config.yaml
n_layer: 13
d_model: 256
n_experts: 16
experts_per_token: 4
d_expert: 160
d_shared_expert: 0
activation: "swiglu"
moe_layers: [0, 1, 2, 3, 4, 5, 6, 7, 8, 9, 10, 11, 12]
router_score: "softmax"
normalize_top_k: true
routed_scale: 2.0
balance_loss: 0.0066
balance_bias: false
router_z_loss: 0.0001
init_std_router: 0.0225
lr_router: 0.0012
vocab_size: 29017
norm: "rmsnorm"
norm_eps: 1e-06
tie_embeddings: false
optimizer: "adamw"
lr: 0.00172
beta1: 0.9
beta2: 0.99
batch_tokens: [32768, 65536, 131072]
seq_len: 2048
train_tokens: 679500000
steps: 10971
dataset: "wikipedia_en"
Below are experts of layer 10 (counted from 0) of a mixture-of-experts language model. Rows are named router (the router's row for the expert), gate (a neuron's input weights, with its number), up (a neuron's input weights, with its number) and show model dimensions 128-255. Each number is 128 + 24 x the weight over its row's rms, rounded and kept within 0 to 255. Numbers have three digits each.
Before each expert's rows: "gets" lists some tokens that make up at least twice as much of what it gets as of all text. This comes from a sample of Wikipedia text that the model never trained on. Tokens count by the router's weight.

# expert 2
gets: "\n", "\n\n", " D", " J", " R", "0"
router:130138122111141129123138102082136163151108155122116099113132102151127149139097115145144141135160174113098112117043126096100150142155119152103114119138157115097114139126159077148119144142130121092096123150130110149115160137158119109126088126128129102129151098159171095136112105131164099168116139132140144134092138164126120201124104153126089142100096153104111121125169120121132096155126
gate0:123147083181120134112141115167106149158100141096115149116147116126139097142158138154141077131122114121126132123111132115142124124105105119105100102084124079120078145141120156100126119195121134158091167114156151134125196114141126146120102134164123113170083082133133126110103111150149111176128119152111128161141162117161094137113122128143140118165164098160105131094108147087129132148069
up0:103085153119084140133161128119158115154088183115168159121163133121153134159149131159169125153121157135125116138130150126169185159140133148086063138163108138133090111129109125128111086089118143133145092122100069138123123158101140166096130071104139166111099164122162097155188145120093125108113148147101133143143105115113141107090127130125167107146090154097131149152083151150109125110123
gate1:133134139140149114159149124126099081130092149140137156173149153148145138124139082113167133147141146128117112121126102116104092128127125143098117094103127093166172162122134084139106128138127130130110144153103108105107099129166144145129117124076144083162164162130123152115108116168108108125142129114159117144135141134138150138166143091140140139105138127095110153103137122117166136131092
up1:174130104129152177105122173121157170096090170115153128126108097140144125113194140114128124082141123171126092170132127110150124104143126156142151144147106129123092105096137123150125133137118149118109122181107135148119129146104111120122079116104123091151129138139129160127142117127130156122147137158128152074116154130078100094144131143137154161138144070130122132134142080137136122142111
gate2:114128153138119149116104113121142101104134177125120108113128104137104144130159143134097140126152088111150103091127113156128152101138056125091165146142098134127146109125130127129140180125144144131106125158074114122148185127106086120116121147115105096145148139132130132136112138139161144093157080134109144101132125150151125181083109132134085120153167169155118114132155103095092110127127
up2:153141169190132138144135108161095185141152113113116151099082134122080079118105144158148138084144160157212097126138114125149123123134138132109170169117124164102161114171138148094087144138128117129138149134161141133148157158096143074122126147152093131077077129117140124114098153150092153100101093117117096112102122131151109145121143159127134133164136133112092119110121125095148168135110
gate3:113140115116161142122141131094107163121121143123159146142096134110186178138129142111119116111139150134119136086105169146144101156115076158149120096166137114095103099080112104141125143074135106115110107129178118126132131124132079133146121112108129182127136094128151114143055148125137093082117135152134172115101121117143100144173128145122141164140121159118084099140115114146138098123145
up3:085161140126115110096147068124099105143124106145129116068126132120155138147121130100139140155109108084171192098134141126160145110111125113119107128134158126106141090109143122122158143109111099141113101097104132109167113103174124101143103115125157128093135137159136130105148148162131137119127121160140125120112120118165135142110137133146121105141079186134177112100131145132112130121149
gate4:150106128177126131114144163117106123183106138101158115129133112193108136113097134187164131102136173115122092129075073131154091107110155109134114120136114109128189097180112142132119146108121108103099139132122107156105120098130128148132110141151138124139132080119106101129119118124110125121124148109191132139120129156148116120128097110117158116103122134091132097111167129147137125126109
up4:134129097110126121180133127156156108127128162119099134144139132126099106105152119132147118109113085115141146199127108170167112151109145107126150113119156147171130103163141117109111115125127114086190119126121121109155091148123092129101168108103134102136104125090151088132090172129111127144129109124164075195146152081143115137192130135121168136075155138133126144134173125101127126115071
gate5:120163119111175125135123135126121116129146098111114114144112121131125123101107137161140139189116174090140114153150127163147106104126116142119129124096152120151127139126148122131078158124099122088071101091152122145140117122113129107155153155150114136131109084132147114113103144106160102167114119146147128150114109150127095158138103112164146145116146114124129116145174121196135105108122
up5:130154160152136128140143149116106110113106113108152170138128086096097154179135081143148169103151094128147133122180118143135148180127118129151144154114111105097089159145106136122116140159143128119104127134104157138102145088210091063127134066114142141116135134158146125176127113160161109099108154111123181101141132133126152163122096143146151110144123114175117148175162092128120145138136
gate6:128106132129132152090154131082127163132150113143100122096162135121171147093109096090147155120111129136137097151116139113167165118114128111124096153113120120127124096117141070136144115111126170112132076116152151111121113197115141173150094097140121079122149097117153084130113144134113091127171114125109120114151135122142148163132122143153149160107104108121092090168099145149084079102096
up6:107149162144140120161147087141150138126104209115120120176102101160098174109163130154113091094126147154108106112113170109135129160067132129121119115174131102124098150153124146091096060131096131120132133123118126164147134108141086103079107106137103107183136153124165173139123149139130135126126150103094135163126102121120160111134086139105134153134151156134117109113173144144112130096113
gate7:128152138126147101129163087099128079153112090128137072124164097142151119144126129122136134174144131127099141097116119136103115129133077117124139154140159105116095110120171143133139141094155121135138125116123106114097134146086152099117120148123163107105082109138088136113141105126121077125105126128165160102109119121104147113114147126160127075118144163098147151105117116171137117096146
up7:136143109137133120124107096117136159128156115143123120137154179138129181099130134120095120107168088091097106134125139182097144139148120151122144137127116158172107157129144082118142110145112090140094133173167148128154105146112115135114114135113140107094096157143086094102096136099116186102123156147215109129155169114133115130131139128148141157133146116115095111102111123096108145114142
gate8:101136120162140114131112145140154084155143116132120126142144134166120148154111129147167117098153112171139133161069096165120100147112130086151081151124106158128106150139145110188128152098103131130137110098163109142141175086144157123121117145074113144138121110136125116114098070103172121127104108135130118097114155119095149123135201159120129120125141157139103113151182127131146115155122
up8:168139157140140133187154140114155122127172128117142108127097108103124091100136143104091095109156092122108103124133120142219130132122122135163120137119085139095168072131105140110119097153118162134139146156153150138139137100185162100111114088120094168138123108117123176126146159163095111122109156137137141132101139140112096130150154094120124109158112115131117136144110156115091142123099
gate9:133132159155114113170138126080149119150118110133092124140135144128168151130093100117115115140168106121104144148125138144162136126175103109131120093165143141112161169138112124176118108107136165087126112087143132134119113122170150135118154144135094134159139132143146170124109077109134141175135124132133123147124157145127156143088121144126123133113153159115153133153132142172110106079110
up9:131112136085101116115158076118143113151063147131103155120113153131122116116159122129116105087135143094190165139107091160162203129125146106133103119149117137125115132114126107113094089108084144095127129095106101152086123125122087153101136138121162127151137139124116149134122115111132113107157142119109080137153130124149117147153156173132154172117135111103126197160162109104105116092142
gate10:128077110115132115142126130104143136101159148101154117141151085129161127154132142080099094108181149137099153125137125074115127159139147136151127144107149152148117130166131106148125136145133111129123131139115134137126115139186109106104126093142125119132161155156129118150152115131084072130102151128139134097133129143164111131155120167087129158158143160159141116125113100155105122122106
up10:123112097122171150106125153113111140125160075101115090104107133127134153104090108152150119129137129108080140139119088149099142212111151119140155149086134142135138116129140132126135115128106131109112135145126141123135124094137174165139134116122162130123107147146124109171139065167157095122140148114159106127134130105140115132142175109120124161108131130183094144145191106165107137117144
gate11:157136128129127120133095131100092102132132120127149145123141096149139136157087110177099140100107125104071169135115152126123105116118090139101109114126168101114099114113145101102105179157136143130161134130102091147137169121133142133145078145084156121177151102120106126093136104138142129157144160144170169123137177140111136155132094129142118127125108143128074155115120146139133099159143
up11:183125128117144120128120062132122131125108154161117092151133140180161106107095117106108125180103164135144127102146164118128125151156126143142153145120136133121115090170138127082143146100118074145156085090145144132166097115102122140138179097175106116154097107119109205134087160113078093132123140128156138113096095136148080151168134109132159167126143140104119131113142133114194123093144

# expert 7
gets: " |", " and", ",", " of", " in", " for"
router:082141105128147154141116072146162154134114137099131086151169086159129141154132159159145126131154160134112078174111146113137148126134092103091145119113125096112097115150121108123115119151084148118089090130104147143092137139141114129122072107136110096143123103159171126145121119147119125137147119129128120100113136161138143182102094133124130143128101119117110144122145110150109058125099
gate0:127160095141155178167148096157133108099145167147125117156154114148138098092166122097189135114190094120097133149110118063134129135131106124145133117105128135172156122150179097130121125114153121091149122150123118130113155145160127106142116141138110105145137126142142159115119109146159096156133080163124152118193169125092150128117123108119137154113099132137106071119120122146106139117141
up0:126172137157113159158117155179111088136123177089128121118154097105105100104113137127158120164165109113146120169113118103150088143112136158112115152112138118166111147133130114105118100125080082117160136124158113114147089132108157117099122155126134157107141113140155169110154113089118121119152127155115075109137138162098132129161155119175146106106118129076123141126133151122132143077152
gate1:137118092116148140122099084104095132124148158146126095109164131099145120100101163146129111109136102132124135170120090126137139145154164167109116121138120134107121129139143128088130148108087153099134114168138127136112102145150150127113131152122119105149147117155140135133116153148123107154109086145152129154155153088133115177113084109111143118130118135142160133086139107122121118120127
up1:140083161155120101089144125144119132135150108140132120085108135114148131163121149132136177124130102163109172136133122127139155173130116096088134132143089078111151132102101120109102166119171124123129138180145099102109130133139134129139144098132143142095099119110124151178152102100098132145148143115131118102116080125058119137128167100159100115132122101111118087143091151121107151143130
gate2:121122101149183129138162135149138100132109153100097158159132110137129079147144140106143113185140151131087144125134113137153149107127135113093114112100052100165153122110129132117128138143121092138178118116088100126107130161112098100106138135152091124107104122150077128136120086108106076116110124138105148132129111150140168114175167114119127133106148114114103139124158141100135096108132
up2:139141157130094121129098137119119136123097158128122109112131111160164152098142164141136097124170133125200108172137147117153112162120092125111145109104124127126084143142136155115105096107123152103124134109106156106142137130128135092099099144129124099119130138131093142159147117135117135139111119113162109120177098174074143108104124080133069091088194170082083126141141118146123123128142
gate3:145161115159160068160142120111170124156149123135134138166122135094154149104134090153168148135145129131170130126112142123121125098096123132137122114102135132113113119147146160092155110137122146103164114130134102101099123121147119117093086087101132071099130142148168160120105157161104140122138147108106113108104134135128158121132113149155105133124120093124141165123145136118152108168168
up3:139129115111150144120165140111118173188125123161159105142047126168136119119141128098171144146101108128179190148146129094094134134112133119182182089147119103164120128137137111143145128160136099171117142128165141158128089152120112158119124121101160143111126122114137130118148112128177062148144105159151126154129102099129206128121120114145142134161141122093159080155121140114153153122115
gate4:106148124162147168133161140145125127110113137103115124139127154119122165101121135145139094118130137066118102161136158136117120107123119137084113116124119099155130120141143109120141165134135147105148096093152102133125115161126103071132124125111153108146132145124203157148078110101145089125085103191179096154117127125144151162131116139118125144127125150167153141136171129127131141128100
up4:113145111102126091149119125144150078157110137123121107152147108130108141142129159142106150117165099121127113242149104173098103158130110132157096125136129106142134125102118184154124126113129119103113122177157108138164134069157114109101115114138129119093124129148125113122128157132120127090129133154113120138146101145140135138143119092115091121115158134105101105114091111128086138091129
gate5:126083117114105109114137100153089102122141141152125088136115097164106127159098116144136052075126148120101140116120153135139122120097162095119102116136145114144119115130156140120102131131127134145109119112135107117142148116094119166126136168155121128095113058087166104154137149106163115102110095118149138138160124186167136131124117190145111095138137133101129130144137132157121128103130
up5:137143116126107117146104131134098145138172140128106107136099085134110168100104141127129154194161111121107085109184132152131137156127159147157130109080127112139131109164173141105090129138144132120116130140121151122103166112089151124138113121138139147120097121150094141081146100100156115143168142115111169131118147131118048147124170146168108121151172140108137138133146133143137135090124
gate6:134154139113117137088066118095127119141091117101111152120160099141117131088119142129131092139144154138133088159126179145165143144130107120117176125152098117102104106139106146133135116144120125141104111160127127153148141111208105134165104109146139108146085111171134142118120101161094091126151131141136104149123110129117139162148151128085116148098089140101100138158149108149140079127147
up6:155151130097155148125149128125166127102135139182177108079101122138092106118104083159120155093134145131124123135124185125076156110172103139121080097127125165129120154117104122124128173129144129133162155104175168123108115157164074133129128128131112157150134146140141137151149110109131129122110104134118155136167134151093129125143106140078100128093104118131105144129116152137141122131101
gate7:167099111181173166164096130103126164094101164137101080151138143142157120140098116163097115138133155103071163099127139128130120137153121126156172094145131142113117155117147152136160160181117095139109109113130121133116156157183093186089135104110149142144136156177113143110140145174115106108116105152144104145102161121142127122167120115143136147105144183127115136128160080120100128104123
up7:120174109084112100116165085122145124163142116158110155153134134128150104128098123170102122154112098171115150137125158188157150137111165094169159132116160104115173131125117148093117138120142153131169123152171123127131100139073143141114134147166108139103116080143089110103112124132169129133144138094153116127125090127098127129117161121090121134167120137140130098094109155111115138133110
gate8:139132091111125108157086143129110109175158166122131166125172111150181162094116088126136139150135076126152130163122115132123125128151140123122140097111140092121084104124124113098101143156130150148117084107111141143099131118148152146127158088146155135118141149134155118120135158134119078136163115118145108058126114147121106119121104166124132147179120139123162131109128147141087137123180
up8:117116137161114103097132151166079143112093110145104132145091130118177143108134112109118146087129065122142074154127132123219086096108116147151114153146112103109117080159144177106145130165142113120145105160129154114121129116119133141166140127129132115125137118096153124142130157148158130146149139150124125114167142174104139129147123172154156144152093123148149152113128125100129145132119
gate9:114136112074139130134136137137096141128123122124105117182144122139124147132173166139174156126173130139124067160126140131140178182116110109113151128136148107100120108159136125146126123127125160086149094097142106142102102138111105123118113124109097071135131139109131133140094114130141152108132095119118136118125139139093148125148161137174095144144127099154142132129123113127155109126120
up9:122148140125073127139120153159109173111123127170118088140130131132151153107149153136136151079148100114130105094128112151117205112112123135113132130146131163116150107148084171120122167137169119123117119152158124078134143113117130150125115142119084098108167135137182134146129139135150133108126156130159147133105087194124123143111143130132128157139097090130113117160116167073162155143056
gate10:159122132114140151143128173114131176149144135112120150166130125099091162126106144089118086143133133071121112125112147116152115110122108107145115094123124088132150100162142149136131126133156186086159139160128142080123143146097095123123158108157130093139169113154123135093115163155135143141146085100118145129104156145117116125131118073137099126155179123178116124159151119150091118119153
up10:146137125118119120135134153152170162089128162149088168151140061125075098121114106130111081149182115173102121126134150121129140152125090134119168160166141132074134116132115090114089146132117143106088106121130173124149125164140155150148140147149105138105135121146138129160110134083163129096128149154140143148130159120138122082113148156116116114157140106152106114135130094133095130115130
gate11:100130139143128123118079096128166147123133115076109112111139125166079136154161128115126146094173122134158121160117137126156112102145104112119089117126149113119101134141153135085122078124145143112119131114080094157169127160171148151153145146122133103136099130154150097115115125115097083096114152168139098102118139140124153107147094135130102128123090111135127107137140126141148124117080
up11:153113108129148141151127145121140154109175124099130120146122119089105122079147183142133117143122144077094075150149132150156140123205133105138118111119131098108107118117133087151094056111090158133088092101110137131136101127136101160121122096149100125153126101135128111146129156117151120103149180124163113113097126113158141130133120119143110152116094166144130122158143073119108145125076

# expert 1
gets: " | ", "1", "2", "\n\n", " ", ", "
router:139147105117163167134129094116164136119107134134098108175159097158117130153105116122149130126150169108140110117043136124128126160138114125094154102083162099131103130130118117120112100163113110125127117092113152159143117121166108104115103116136111085149136109105149112143114128133135147162132095141163117121117172129128132167122081139130157145109103105159136113113116114103122057094076
gate0:121069121143127113134151094136109118159111111127147106122137125142122168171153122157152112128141152105130142126149118096123109116153080120184093120118168086093128122126158114105099089149091144127149138085141114131101127126101165127149133125093151175144150148137163141153172112083142091113136133151133166106125138128090109127112073153120103110134086097145110132083128151124110121133135
up0:124163122093144121116157129118179130113152087131113128152125099137104154133153116144134112096077240131122149152106133110139124116113115121158123063122150134139128115132116098140089150159079129143108104141117142139159158114156087128129130159159183152157106132172139150133147127168173120158092145140142089125149105182116164159138111115154142160143146119106135130144076113118110137120098
gate1:100110142117149111123104074096130133158128083098110145171114131154133103110161115103165144141112148145127131118114143154164159124139158144165168128114082134125121119104127124149151141132110127100116156114097105153108146115095132167114155126166147123119100098148132125168070148132181184174129133155153090152136111096149201117148149102120099171178068123135097118099134114151125105142124
up1:131066129127175110083115160159143107101130125099140120141175129115118077118117110148139147110115179170162162101103111150153152099132138116133164131099167110124160135070099103158122104142078074138125118158112129152124141090119098147146149167124148138121135118072114116140091133106160141148110147169167118153097119141187150126173098139157129165148131117142133146117165086117127134148085
gate2:112131116119124143154112093171119148108125123147112132108135107157121098161157116134153130142162171109133143158138148137143096142132123144116134084113120114120158126129132119088082127152170120109150138138157120159105115137132155113150123154148135145156120129124156099168144134096099120126129116125149139094118145091122140168077106120125162134108143104145120090148192097137119149089136
up2:117096157116119093094108105133126143133097124144100113102137105147110123139171104094214113129114158084194167200108115101141111133120137126134106101110116088147121111104104113162172115112130128115161133125128124151130140106160116112112153109139166118117124111097117125160142151103115127131108142192133117186121149134140171135121126152118104107122118108161166131091155100158120127114140
gate3:121179108116102148114128123142138131145111126083102114153138096164140113138096140151125129189123151109096116156105121108160136108133152113071108142120111123121171123142155116124155118082152132125123171094094122153130123153138119116143150146163145137152126137122136130120131121149157122128153143162142178094116130115134125103112110157136088146134159184152080102083091109151105127133087
up3:172162062125098176088109106122117121167127148140073124138117136115111072166078128169139117157149142100129216124101112127144141113134145104135152113107124122134160134161104140136142099122145108145117142142081140191147108141200133105140133122213134159143120150110121126121127130140154129140145107111170161129136140118142121116135088138126091135135148145130130164120100124151099106135124
gate4:105121097081124138183136113188122148111137140118127106171139138118173103131160139143164081105136123143162142105151113107157141132136126124094133143190138131136157130146109128153098096072116139142135120128127120135106178165133085152159080142134159173124140132130133139145067137104087148092100121123129090133118151148131156123157163129133152130140105120143109158135130106124094107078078
up4:114121133109086123126138058128127131163122128128145119120154152157095152167156142115140108135139205139098158197109163103150128128071081156110103144160122162150184125137133096108132155124100136142186173122110131134151149109089132141138124159103150143141115173109090129107123150159116157109135123174161137103103118133137164094120126093096119149134132098086077148160129145104076162114143
gate5:128146091162150151120117175107135146133171148096124081170111080120128139148115121131122128154156175151112135136107168138126151142102116096140109140147111094084108129130150131128136123119090146118123141158118136165152101135172111160160084134126156133139086133105113159121130125102127133094171099124126123148067105114140136153138118165117129108099118134143159167123144144152159122131124
up5:147132112092101112139110109121139105091118164180157101110145098151131162124129082134124102155140145158153084131199124186150122155116078137133106131141086154147165136149127137141114135161148156138105106137152108114099131126140095152135089128110127110121143114087087131130164120127173142134149135110120133104104144130097101148157145116140095103122134109130111171120091148150120175112098
gate6:102185111123106166120113078116120112144118145158131132113125151113092133097096119096140134160129163141130120099138170132139154143091106145149134166152142122145125139175121090125113091145200154118149108105096119157111106120109134151157124128130105107128144096126129153104083122141152117152101135096120106101158138114158126141123142059115148139135119117075143109105132104126129112099142
up6:107126101105167113122155157096133091122114127104140125140123162161059118116136121121124146140092143136116103135119228102136116137106144133160129120100155213148104119105104149140087167134100144096110111137124147161114114141106190150142147132165124090140157099107121124114100104101127122146142173136136130102121160141138140121165102116155137180141151129100106156152111161100142147151113
gate7:099144155120182117136143127083116178103140076119123096138121129158115090151121097193130123116149120084150115191148149094114094140129100089141118112149133133130134130156094129134141114134160152121165102121084179175112176135121160145140114063183160098115132116114156128155074125144105101152144125129169123136149131124132143112141117120129091104116084109160096138126113122113105095108167
up7:117177091129130144108116128124107122136104094156114099135171103146104114138106106153137127112159129093129094125173068210110101115112099090123144126098112106162134109164123128086190164135089179138146153114080123148059146114111120131117173086156148108122112160168112128145121118150111082141114140149163126103172096144146151126137158169147134131127117112169118122117094188144132105132153
gate8:134139097113102111116117147132117175129116127149094131148129113142098123098101130157125146116126180151145125113095112136150139145162115118115079151135169130085135126098141114096139113103115127116126112156144193186110147119127159126131080093123091148128134117103125150131134106113117105144110132126110112087121141121134110132101138118174108185158137118105118088120139144136130183179137
up8:169115127107117128078173167078106077136127126125116122127145132107132132136181137105110159149146118114086145196128124129210155151136175101178161106113164108149130144168125128112073124119080106128141120101111152129123132122135078098129115129125176112106126159172139114126130116192129133154157084154131146155103174139130126116138091109130121142112147127119127163120132132108129137127121
gate9:070134139156167135064092102086132113147127190167118189106093113155110089098126146101135078132141144175173151181142111092174146166110125114117138142140127095107111123094133109128128126151154115130163165114165138118107117118110059171154129073153138156128160144110158103135131113124089136129129145119159119142116145153122124137139095104126136107115115121153137102109152115120078103172109
up9:126158158191114111128148168124093127116134153147091116134166118117138130151085103115090144131155140143123157146132109119200175131101140132109086120150132110120104108109141124116106102153146102108103072109131135150134112150186124063090125134129165110145131104122157133130130142180100135142136067144160130150115153140164133116103137145146170123122104124146157152149146186127162117166134
gate10:112143123121090104135124143135147142127104114144127138159144149112193157123119103141107113143139102112112127132116073155120115107139118089079132129134152112124143126147131131113105128165162146139136114118130133105091118104108145148111123107118129168154148127099136120115139120101124130126176101170146130095114117133104148146107120097136123223139158099137128130100130156125130118133112
up10:114083198123163108150115087105098085094121158091104119130106112127130157100143094109149125107147095100164129130154143099141122155154130099128125098156115101085110131116131169106138074158093082152134149102118137128146088136155150082114106108118133189120166109138133129110131118121165093101114141124129176065122112150126124116159160168152122090117137123094162146101148097138091158152071
gate11:121154112121139151115126136118147149159116117105132101158115171164118142111076123121145146154150134115142122118098149150117092165117079141066141098098131118153161184139163124161108128157122099147092163123117144165131191110119128141136094148109126122142144109124155168141114115093160144118169145155126101173102119131120099148129095092132103108129157152159122170164137113087116081138105
up11:088110132136155103106115093102087085114118137114119153180175142148132114128168123088084158141138103157084116126090123141162139090223164151143149134147151122122121098080096138114111111148095154133132103154141088173127115145121110161157131120094120089156128135143112085150147122160123120143141141137120100120150136157129155132119161133144142199130124123101105115137119113142134114138139

# expert 12
gets: " | ", ".", "\n\n", " (", "| ", " "
router:140151108111146134171133107120145131150123108109126123142159101163138143163123122126126141147152120104104116141071137129127131131119115106150146095127144098114116123147139111159137114120130174116079124121141130150105142158134117103109109094132136115141156111157111098146095106117120131157139096132148173105110155141132141180133095139141149157105115137160135089113144142142092093114101
gate0:098131141100118133135141151111106162136118131094101133148179115139089150096130118145103099151154139100078123130128147121119182149139149085120106152106140128151135110152155115094129118139163131123132164126124163182119116130130135096130110155145123095113171127174147140141146129113145139131125123118146103166145171121110146125114119102103124118090081093147141080093114117142132158156122
up0:124156090150108116111119161144102128114113091147103115107143179090171140143103146130134093143096213153102185118107126152108102140109126135144118162090179151154141103118142123101133135107136096171095082144140115121096113146136176147133142155085130158137153138125128103101150086137175134105124126140115132136162145150130105124116133136118150108158141140114097097129113184116123143141163
gate1:133105132121153134165109143159163109094122159111121143154155126122158133164107149144115109153136133142115129138130149122102117104125109129130137138103133103110120085130150103153118124139167115140111133152120133143112136111151098098127135109149112071146164147086103036142137096135110140127094135146141153133174130133102149111115123128141115113128137132162098121140149116198128105127087
up1:103123100106143122147160145161146115115132140115119123117106154145141147132137123159116144153121118168133113128131134135084102149116124164122148124107058128068149113137147119127119116167152136102151115122088153146115159143102073190129119096111086118159100115124174132146098108091111119126118122169137124152090121125082093110094125108128082098161121093118121127157137123128145129146129
gate2:087139115083125110173125127151098108111111126167135116120141138149125134112100102110151125153172132125130135143121148139101136088144158130151154192082111128110138124172122145136146141157150157124096113163162146116108130111129074115106125118117040090159132144137122101136090098097134160136115112154130158115147117171127098120116119137128114134115131159135116121171132128139106140134119
up2:105133134114100098131145120144101161107108145130114098123162148104149167144126157150161115138107106105233126121129132127105129119128117108109164114114157138142112106135118111091136143160151118120142125133142180089121126112136149171142127182097133142112131135143128144091146155136108162100148147145126132095173115148160115106125088144104155104113112169103130102132123139119103120132151
gate3:124146109086172103146132130123106136173115126098092094131139098119145126095086157151120109135117128118139169160113128124056149110112114101153116112096126108136150134143125154158132162154118181143140142175118195129109128144116116112092142136119131154147139097134113067140184149131092123154087128152128153089158190134108109129119146111135151158107104166132149092134163123167124141137113
up3:112098074140091109086086122089137119158117124158158105155140163149135071134123170084130116131137137125103208109128150112083139116123153149130191118130159137157106147146144132148125128163152133089145146121168131116141131110143091111087133110143148137127121110118162132131147154168132146138109115107056139138121118118111134116154118165156093098135130188147142124131134156139154103094131
gate4:125145153128164144132171156070154106171136172137124145116144142120099163132097122127148135162117119163136141160132188117118116134154095114106139139139122104108124189132188108186112130124114124141132149127155140196117150133102147176166127110124145138139107119144110090148077108101120149112164154135110151134133134162113129139058115088143140076130105142139119141150129094135152144105123
up4:153139137129150145099115071156132146140164151187110118123123152091134136083126128119164098158121125107149124240134198117110150161122159140125134125113128129128101122131177146133088134132136132139155118153098128135155104153118171162113128139109115159130092146124125136107156145136132146132115083180130143127114123109115085130138139107152119189120105104092086105145135105136101145162144
gate5:145138111097134107147125143121125118169118152178110109125167067156117141117126150115118120118142114116166136101127136143103147134107149171132103151104170110115139155115133123130151106168096130170149083126140186157121134152121102125123121127141074110129137136131153117122130070136118128123161148130163164131121111127179156120094110087102098157142107098122150132123201084163119110112124
up5:153136146093134171137131135096159132120144133116140090115123133143160158122164108191120122159085112107111116160178145117140162102159153139152183156158153135094110123156152097150097135143137123105113099109164076104124120133125148140129099111103084134132119112142137089089130087111172091118134145114078149104122171114122149125137140116139107096121146144149140168124140090129119139180150
gate6:148102125088101136123155093128118157159159124129097129127181141163172131152129099126144106148108109073130130130105064105158144156100133123113149114129129138117136086109112094151118132115161147110128175108075139155148117130107125108095129126121122109138125085115130112159118131122136083146124168097098146110123099105118128129102124152138169111120121141129128146087168117104134104152144
up6:131149156153167127088108146148135136145198129114144133086126120132162115112094124166124166111142116097171090134113160104148112136125118127111127164143170121097150096120165136117102126150142088115144111108131122142112160112122089120114102153117096104119124113097117160160157116162098129137160155141114103129150128156090140110097133079105121148143142122141126158122127094138099126127133
gate7:134136162148135150094160142154151175157133158148131124128130175124165122161142111130138177132147132112104147122120156116135139097125099144114114172141128195090123113135158118080097121163115124101136095079135129156068150117122149128150115107138134109132159118103191110108095122114147123120098086150120142092136164164077130105086114149119118099149114117134103095123122095144154134130098
up7:135160099091164120124150180139130164145139105131096128145088111150151093132131109159115143120140119120124145141111163146117114093093147102170134151108111156100090170177147102177126156135140159147153096146163097105085147148129111101129113133110143099138164099165131097163138162135097155134103120105099116127122175130090158087128131139111174106122127109142090129083159126132135112145127
gate8:068162092113158166193133166150130162129102120126152121112138114141118130165118119117128133143145159090127129122101125131110157132107075147131153156122145121087120086153136091133105124151097129137119133155127126117066114162110164101148102105118109128136120171127118139135140089135108125150083114127114151121115136154123164120123126114082168080137102136120094081131141141168140107122157
up8:109151161110118125165093123084098123155117136114124115142121188125083096096143172119080134122166145138118116086132159112163167154133145111127117122102122130156111111088062123128164153116107120188123138104142093100140167143125079111151142150161164121052115113145135161162132145174132178128144111070166117169139105137165123136134131166145134127120170134122105144132126111128131116141126
gate9:104207090121140155109142155078174110133096142110133109144137110084136122114131143136118122111124093146124172145153158144132094162138127161117112116130130089148137092171206132115136147132125153096095152121134118127131143123104114114083156138088122121118151112125157126168149141119128138166107132151124126117131141113111128173134113140109139099145125120132123110096095157129105094102103
up9:122141121105157069145093111148146127153168160082117109139105118074099090101127128141118110102159138115114128100137116140142213141159145123149130115128141091153117153139079128157139135079128104156143089168125108119113161112129124053129110131130071130117156109181141133124151139117144110126153115123119144118162149151155129153106174148125122073156150119119120148118121113116137137099120
gate10:150145139152118136087084091135147111102136121097127170092165084123166108071093153122111102151143103157103116160128166122140109144170123113162123153068133092101082110121152152101148160130084128166149131117159155151138132145100131117115099101093173142110112147117143142111140143140130135116137103101154123156089135140138145114125122116155174140127112128139130136104144088127107144122159
up10:147132082141206130085123100122139136136129119154134130130157098103163130147114103132166094102160084160162154096162138091108131181131124126151134123153147112118190152123106131132127114137133177104151082103154140136123118111119132138130099108155160165120126106084149102125131124146116157121114145157152157129135097144144093104111131131166137143109111140089179105107150155107158116126141
gate11:128123097134141156138135124125113127147119105141152125113148182150122128179148098128161134135113139129126104097113128148106130148128154115178128116161127133189074097136146135118136125133120145095137136101134151115161114150098065159063169125109124188103124144128181172103128098091085132121146098162135152141123123143088154146147147121173094122118138129127096110143157107151097080161134
up11:154157158111140140132148140124094114145093158153131135094160124124106095134101132152132102074123115099144147165154107134120166088195162154125078138109128127150149132123130122106141100116154155146120126105140114108134136120132151186159120151118113155139133135164121144085129153118181109168179111116112146136132096101131149143144118160134096119165121084140098117082098140149126110173086